python train.py --routed_scale=1.0 --router_cosine_scale=14.0 --init_std_router=0.02 --lr_router=0.000438 --vocab_size=16384 --optimizer="muon" --max_grad_norm=1.0 --batch_tokens=32768 --max_steps=8222 --dataset="wikipedia_en"
Below are experts of layer 4 (counted from 0) of a mixture-of-experts language model. Rows are named down (a neuron's output weights, with its number) and show model dimensions 0-63. Each number is 500 + 40 x the weight over its row's rms, rounded and kept within 0 to 999. Numbers have three digits each.
Before each expert's rows: "comes before" lists some tokens at least twice as common just after its tokens as in all text. This comes from a sample of Wikipedia text that the model never trained on. Tokens count by the router's weight.

# expert 23
comes before: "1", "2", "3", "4", "5", "6"
down5:562535517509514465505531437543512502609448468490472402454584573555508530496516565507533483443480402583501561505456470469538458418538487534529542553539540556497520462462471498365502538443515422
down6:497480507517457531489529462489525525511538506480501493535529505517564567503550526529560492443504518451471477482516453491525441512527470508448464456473461529487491584445492457492538482502442438
down7:550508492524483488471484481456477486495434493512461491450475462408500561520539536547479495503448430498479447536495507514514552475483526429467531510468496529496481564489500499442523535586535544
down8:503485546523504560472405599495514429451481421483484483394570457544515563465489558524482511517510458492521504571487545449555461502514449442433541414508499492437505505517488455513488518488495527

# expert 16
comes before: "|", "-", "\n", "==", "===", "="
down5:567517442560435436558503469496511502499514500562554461488465476469411487533417478573474453572496581538525515600481518481508471519471508484426492630535520525525493461501468522457548524535509467
down6:524518483495409468496520522516569512514531423501428542507518479574558468478479594477488510559517546478470484468478506512482499528509576494512471599418463493555500428460506438459582492594582493
down7:604479538556494556473522574513556493505443467514418459516433435462506561538538516499520505455506439515480569483495519488410516552471577569467501519487550535499502460471505517546563479460492511
down8:499502547451413484426452440442515535472400475430471495414514426485517518563524490539565491543529538535418529534475466457519552539511522509511533548530475511527474471429519503508439437496513488

# expert 17
comes before: "\n", " The", " the", " In", " He", " It"
down5:540488599515556518439484551550514548470492507516493501511462551483564532508512565569499498399533483532535511446479493528445520523519507461566517531523470422457506511545476483555531462447528505
down6:534470484492512545459492462578562473484528494455506537529505521527483540460490542487564492531489490514517533501494527460492521482549535496472467564499526415487553534467613587597495500425509450
down7:518482449543507473532489473471484540467445460528480466540485523535465492468511470542513470505501535501507502461505520481516450507508515528489538561471491523508551511507504426441480550585561486
down8:449535533582421413462506622508554476530557470551487558556511501502503555529532520499467506461533479501477455473478490541521489497501488489587505590554527470518451424499498480510585389462459535

# expert 15
comes before: " |", "–", "0", ";", "5", "4"
down5:490465434491521560547526514461433505489579433526516482535514447450531421488537468520468514502504503499560612552442459500506512575536511495534468472486494491431437491545476489568527538462505498
down6:496496550481540520519499516501460529475517518476471515573459393505461464550512516476555530438466483485501515534534507488518488473543517492542504591471503448485508491521541445594434555514474527
down7:547533465510482452530474510560529529537544490465480477505558471556521516486482544548533518500508455524516362518493517540461506473532398479601455506514475484575520514516523542540562415441406485
down8:526491481477466592544454558559548488445473507450549491523512514450556530541503545457492503451452514606439510478464557528455541473471472471547496487520498509540471553460496477480541472446540461

# expert 19
comes before: "0", "9", "8", "7", "6", "5"
down5:460461441553606528502465577497521523532511523497514519614487494565449487499474523528567533475535497564466418458462535475527456517517525549538403498562506453402508499517518500491483539500570493
down6:510483482449503488439436536554445573449527574557493514534490449441531549502506390560438485560561492555490558517535490542550536529525521557502435518571517475457520500501465476466541507578497526
down7:462533469506529468467496406580450527459419510513513459445481521441479497475461469510469452470457513463503478448473485449403478470505508537505446425408429480467537537531425479429442513540540465
down8:540421552441511441558440430416436517448535500472447469548518513532478484504445528523473456489534522528453458499546489527559519568528466531564445512479569503471499578429487472447459439513429484

# expert 25
comes before: "-", "\n", "The", "==", "In", "==="
down5:491527523454446407510549543522554523467501531508467582536432507512471520513566508576407522560553518473503580523523530493474494462518536614572460548572462452539459451508463521565465437476483469
down6:504474483538579601409368516478569477485459489511599470517531467539477494504420541538529501464482477426485464466433501529610479499458489483533591533432520487516520557485442499558457555515457521
down7:546490578545538445498535474522461526482458473518612486542469497582525460499492524530508494568513466419499537473492496524439487492471489469445475539396479490497505517541520517462486459490442496
down8:530524547516477496561533484548568529474447474460410463459545514515518477478515554505499515510521475458401448536568555502460457554547533441523508617525547515435460442494558484548416549456463478

# expert 7
comes before: "0", " |", "9", "1", "5", "8"
down5:532525493453471514408455385537447447503509477462533486403520454558505522472491575430502488400519468456504429479570484485486534556505506454521532535476486487505453486481536490505528548514484516
down6:463510501497438528410495410541466573534518491469486445514518534458575491499551545498502482454457529527467495509474517512415510534532461504496451525479390505499543553517517482414518526496535526
down7:419539432507482521453458472524459544535474586498528481492494482520446499475514468546507506495495519513522511455483477507485472509490543551451522434435492555453499424471508461509508492458494538
down8:492561477531447415529474460598476533508445505500464525471525516449508495478453515476454481577495562604494447488592452532530530438514501517489532455492443542484496508538521477397491517499534515

# expert 5
comes before: " |", "\"", " (", ";", "o", "a"
down5:528503521535546490510521552532533521575524483545607454520550497552511504482481531584465480516532561566552520561504497577428491480543481516499453481571416461495501546474469476498519522558489497
down6:538506548492440408450481569496534480457450440543521445516475516499532577507489531546592512528475497539463490494484496565528519547535546480563530496541489479517514550477416529496492465512544494
down7:544492466558583487535510502390525478560520497469470474531564535511553498554498518491577526512479501473400455514465551546500482556547471555513543515475517554574560533502481528461480495464423536
down8:495487426503491429530466528415502587548536518545476469524471458505514503521496447483492479511532459548556534490508508449498497567507469523504483557543498429493520486543530505518602517448507440

# expert 30
comes before: " of", " to", ".", " and", " in", " that"
down5:461456493426555514546496606539499574459509420465524533576549489482476508488582522533527491480534557539519427480530520590460538549507493493498525459453456462449464425512531492472515547455500553
down6:464506485525471470553469457528530470476465601543550497434450502504465521549506474465514482485481559491441538596505520477520539497496458538559481469495507533478489519526547496605482454460488486
down7:561530571511509469474484494469571491507497507513509472440499580496528498512554488418453494538523486569466537436503453510494489524515527466476547570486489502520570527522447513454424504556480524
down8:519527533519549475496494460498425527482464616483534494578493581489506445502486521535498455557404499460556508565517443439384523445559534486434451477451459441532476468561484471532533538456502507

# expert 9
comes before: " ", "\n", " —", " +", " −", " ."
down5:476519586485559495440484483544462565470436495480559448491488549573467565451430557500438519445527525495524486498537463546537515493541493501505512393522462442543529506473500476463522485550471465
down6:467492522483489482515487536591478399418517526454567474503513509513477455608462508500463538397507496580483497424504537514558520479483514452511431538548481491459559481489482500441460427567553511
down7:513505517533459461504446434535497482549481514512621556481542478457493421529486460488496483443441500470533543530538506480517511477437535544458460380494452538498476546548524515538498464458445441
down8:565538515521479566551514528515492518497474516436524498471514445564503522520530471454470511481510500471469513477543559494403511435574572410491512449512549496604502410535470478580519582489498519

# expert 27
comes before: "\n", ",", " (", " and", " States", " is"
down5:481498494534533502536654448547541505494514441450475432437530488471534506543519572534476495480498549508519552516482506467488515494567455528524465422478559425488452480479440507578488516513508479
down6:489496486443419557503506419517524547466565498528457506445505498508539411506502537495436499444438470514466514500527489493494477463496483526416471514540526492548499506509457483531440500525517520
down7:511467552569519509406468527495545487523499550488556422487532468601516462569472525512454481524549431513440475540512495451546516480513464529531542538475456508480529463463464460520517477431521555
down8:450515487505450566451416475475467507429446507544534452503461447474537493445556499490466515613539505501501532567523513592462528542490442528491477491540541479517475513445463475457544548509469515

# expert 29
comes before: " ", " the", " and", " a", " which", " he"
down5:516477488529482558552512584549429572512491463467476449429510448468475534492459561496498513421563486523495487545584504461499456467511469563535516583519504558497536420476480493439516467474505416
down6:454522508501501511548501425451477431459497527492565511578509507495527490542475452536528472491466578574551492484469493504481491488456436407520487468486522516484541437540529498506464486509486514
down7:473489512539539524511522534457532467522506462555505488494476527446550507511518553510455479545552424516464442481436472517498506522510521506441560499545599529511561447482455508436429551567494509
down8:484488539505507481516501503517448447519469526480540495485489472493548521510512492470514525512525441487505509507518533484462514492565455501544538476509505518534483512528498446539493541484571474

# expert 10
comes before: " the", " a", " to", " his", " her", " that"
down5:523529542565492566408448577558500497429520470577433517549499469449507500495475525405518514490495409445516493491447474508487427450468546520493510509566544501530565542483482490516439534525579507
down6:452506443453509453427552495402512583524521491547533483456509496436521524507555470540500492523452464379511479575518429529508477508506485446536504502523529515520509472467544519491559469422428477
down7:529547513498392458479489499557499523479481532448458489477493558581486524435512481519480536393543465507544544586528537457467419481526497530540502430498543469497625600415457443479469474528552506
down8:529513541491505553394484488540484562567483480473530534496570413496548449507588511490522510476548471457547425469508486465421484556486552520442455518471437538449425458471502512539472521498459526

# expert 12
comes before: "1", "s", "2", " the", "N", "W"
down5:616506543516550429536537597496463530474408442464450526495429530538486514527558564458481498493492479475474537553536493470489514457475460479509468550539479550442444577478473501499525480450561412
down6:529534539454475545503507483508528552478491556488504598473548482470558563492483468501495484580506510543505527466472479540431455473542438481495478553489502522497498514460539440475507500557464459
down7:547491478568546355547507428492523496588462543498502442565485526459537548518542471508539510499516555501511431422499467460451516469519510462454471535443535570515523491514486459498552563527483506
down8:499461594504495495499488540494494505498463471495443480524533569471495496447521502430457487500515505533420482483482481446506461475494503541487526533544482558504525513511508462471463530539541541

# expert 20
comes before: ".", " of", ",", " in", " to", " is"
down5:490437531526478511588515501519560514511551465525539525488493452477449508475455513580494490573521545470449506489522510472533488507526462545531454481530504525484521521498507549565501456526560447
down6:531577492474487460466414519444518515563460551476481522512491511491494479468539476477549496487575564507469519505471485523512484517483506427460530552529562571517525524468544478402497475492546518
down7:489446471550477494515500527461482469480469488469554514475514487566509484542491524530484511490570424499506506527533458497509533476545481527518468533521543536475502503455537474509499483495485584
down8:568490494495550484397488511530406480495463511452474482526448468509447486461507469483540469480536477408447400457490482487512468497525526497479497453462534523453538512491535518459475527497532541

# expert 4
comes before: " ", " |", " -", " Total", " Party", " No"
down5:518494509474487498558490569492508488534478430534466513472473464478460507543467494480443464523489510485569470452558562545524495488472508503460547427492492465528549428495529482542478511539534530
down6:573432525520455566413421545510427562548512507458513509482508456530491520448498431511491513525467481552464472427475522455460548431497478518517484492537538479537534497490531534574487496486467451
down7:463463460489479565519460578529453488503547563514480490552513469598529516471492459468539545492556533472474452475451505543524473479544481399487490532487450498482511447528511470475434569482506552
down8:421496510461476523489460429413558471482535532542476438515508481459489492488490530457511518477428548441529483507486525529535473490499439452508501480438465395506462556503448478444479563560538458